config.toml
experts_per_token = 6
routed_scale = 1.0
balance_loss = 0.00215
init_std_router = 0.0253
num_key_value_heads = 2
tie_word_embeddings = false
init_std_down = 0.0
final_lr_fraction = 0.0
Below are experts of layer 2 (counted from 0) of a mixture-of-experts language model. Rows are named router (the router's row for the expert) and show model dimensions 0-255. Each number is 128 + 24 x the weight over its row's rms, rounded and kept within 0 to 255. Numbers have three digits each.
After each expert's rows: "gets" lists some tokens that make up at least twice as much of what it gets as of all text. This comes from a sample of Wikipedia text that the model never trained on. Tokens count by the router's weight.

# expert 79
router:110098139117106132124107118100113115094102160116110117179145126086124117098115133147142122093171125143118145121155111069178115157116157109179106105110120143166163126093103114104121186142130093150092132135106146096171128118103111112137147107151143146164148128119133162129098134119092129108122092171148170088115158127091159143134073139174162162101156110121093159086136114115143108116119101114149094108133135105110104148097137126086117131140159140162123104106121145179152142099131139105165162133092104108120150111109161094100101171157141099161146156147129152159146128135136139145178134130103147150123125090137157147110131128133143127118131149100144158124143152115151144110095175101128098098104113127159114120083122149160155121114113093122078099111131126115114102106145133
gets: " |", " /", " John", " August", "us", " William"

# expert 11
router:157119132106130094141177112141095100163116162138089141144126154155145172133184070110122097177097132093171077148174143143159159109113125124137112126134080122117115138132134162124133144103166142136170098128170124170132140149139131147144169118104095146103155087116129104093069106118141137112126123096120132153113100147148082094160104112147153163149151113126098107128126115143118103140092145124112087146103140132125157118120120146115138143109159158129127115141135131090110132140137127160173132113122145138123088129124164123131122130106120096181144148095134113157142134129087159138116120156107073126099113088118148106153178101182145169119131109120115118143104173140123111143095125095131099115125111122163148156138117173121157130131121121135118130140175191149130148100104115
gets: ":", " on", "'s", " 0", "|", " 3"

# expert 30
router:181125123122151100133094073114135151175097143141136134120130135167147156135129123108111142154134136118130118099136118093146146131149093121081112157171080090104119166156113124142137136108114187141135155157137128151079106130143123136124139136094116141146170103138124121099105150076113150158132108103096102139102148093123128158091142154151140120123086184117154127139194109127089121136074093141108100106115116150135139130121152096145172110143132135081103118145124126130126136139129134125121115148118178136157128118137112172112069130130144084120124165128133122136157122125078092127153133175089144181144107115123159126139159112109133094135111098142125149137107108130176100119133130149130160103153135113099095149119115110142150098136098135140132168144132192163097167157107120
gets: "\n", ")", " \"", " that", ":", "\""

# expert 23
router:158119160115074126177081108147134153106119114131107131156144105141152155084117146143117082091155131080132127132130125120142115130134126121132127071100176143112140097129080115128166124137147103162139174168097099136134119090118118129159110146106132124138125137089151118149101120175117098112130131133163176122107102092107153131128106088158156167114190141121168100136112112136107128136072138132102128110110132120125089162161088091108138113140144072115116093087137168110153110130149111095170137129098130111112142141149076117122120094126112116155113107084109151109157168106134102120106131146059124134118142110115117116133103104115110129160143110117122161139120109099134101084126162091145125133142140138143129107136110158142150127163114101123113086094086117149150118131153150
gets: " |", ";", " from", "S", "ia", "D"

# expert 1
router:131129113124157137142136104108117126141156136159155142165133170106126131096138113134119124144130098147143183076112139124155144131171159116129155124116096158153165134140136128150122164113174136095113104103169117169142141136114145108118138159119135078106119137095088138125145120120135109116169148132111140116101115107134096113140096094128110173162105153150167114106107120160120137162125182110098107139113159163125131187137117112102103109097115135117174150150137127116129109107100157095116117121085097077115172147154140109130149162163114156133121128131106162127120106144157115102113090118140120143079171185128129150130130093149090063115121088125108124090122120132116096138137106131092138154192154139144117163135166123116135161132117131158088146137147124118163182092104109
gets: " The", " the", "The", "%", " their", " two"

# expert 5
router:105106136137135110063106178133141113139100159138133165094128118161149136091146124159124106130133132110119131106143157148135076122151099153087128127119160119090115156130172123148141158102110110088137117146161076113134134109153143100138128092132114122104133141153123106080094131124142144149101129153131109129100139108132181129139115139178091083124145108128166127156128165096134111152113110101130117172143176146123131120122136075115109143126103093105169115174149145120139185119128115149151089155104105155185092158123107121085134187155130125099154122123157182122112118113145108134166119104114151125131161119091118152118153171171149158130099160101146129143092119122092141167124123122134127146136132140130150148171135122109155162120124120146125093130159146109152095157107090
gets: " The", " 0", " the", "The", " A", " He"

# expert 58
router:125107108103109110112114165135089116116143130167137093112158107138097161125182079123108118116137169070088101107152138113129114145138098135126118172111165143132156119123101110098136091148152105145166115166115135079128145154161095119109158112095101131162110110120104085098149152092134156069112140113100118142146097112109119138125118134116159085130107134105128093125157079161122128130179113124095153145137119143135167134131135108166106137127097124086101095102105126099109149156157149125134122136106158113141121128184153153105113110123134137105138142155129152178152112092137103105140163164109155114140149160112123105140135147103105101105164127141119131137110149159147146157139160132112119164149127156123169162140088109140115109160106121171120121144132188084117148092111094
gets: " the", "|", "'s", " is", " ", " his"

# expert 48
router:161103097143128101130130150125136095138101113105134124130141156120106147170160094090158121144148107165115120140131124143095167128133106129109109090142132147099106087130118148151134115104160162133109166133117136093115140116132158108132157066101143105133131142200142119132068098074141113096116143122112099136148123139112156133141140113130128160121127170143163143128122133097115100115139124181105141112153114119119114134161137089143147083124165101131129090117135100134087157122160157141144171109109163086153109133133132151136121101140135118175146094134104139136103114142081173119132118143100131140079122127108159139148172139157135187142143134111160129087134158144135105147128146109175127136145131149126147110144126100128134145132091135106144120134202206108120093126108070
gets: "\n", " to", " a", " from", " an", " A"

# expert 52
router:104090114101139143113094159123113126104153125129156155126143130135130148103177094125121097145149139139129149099079146169146135114104046125159158154139150078137113121146102126094149167112125145174152141136120120114125102137131155127096162087132141130147131114114141121138148089114145132118114108153134144156124135104126132157131104121131114125118144153147129140108102122114168139148166157161126136116137108143141146162154157121120153090096122162111107106150109102118140117067144125114133127128128180112098119157110136117143077081136086096141139147121128132123059162106139130099138128157129086111113118143135111146092144144113127156182106135130145135130093150114142122182172123130113112161105136089151168135161130142129093125144131141135165133135161230146116082137076137
gets: " |", " the", "1", " 6", " 15", "B"

# expert 34
router:155145106121121119087107099119115103129100110110145124089164117167135148165118073127120102120129138115112137123106119128163092146130104166134146106098137120092101116101103150108158142135148158166147087146129138111094146133165107136104123131154072116111160089085105103126120115106115147112136147095177133128125150154166113131156104110082115077137097141146139119091156139109126113115117105171099099116108136113141122094158119088096149101086142134088104099109126129127146111128169167154153104170149129143095138141133141102128081173166102093154133120104131143142114119131110145132105153177125126154121147150130145109130161121093096143124084115140159120149156141163137142125132121163116123175141108176124134140187124109175124175136146156146106120137162186126114129100077139
gets: ":", " (", " |", ";", "==", " in"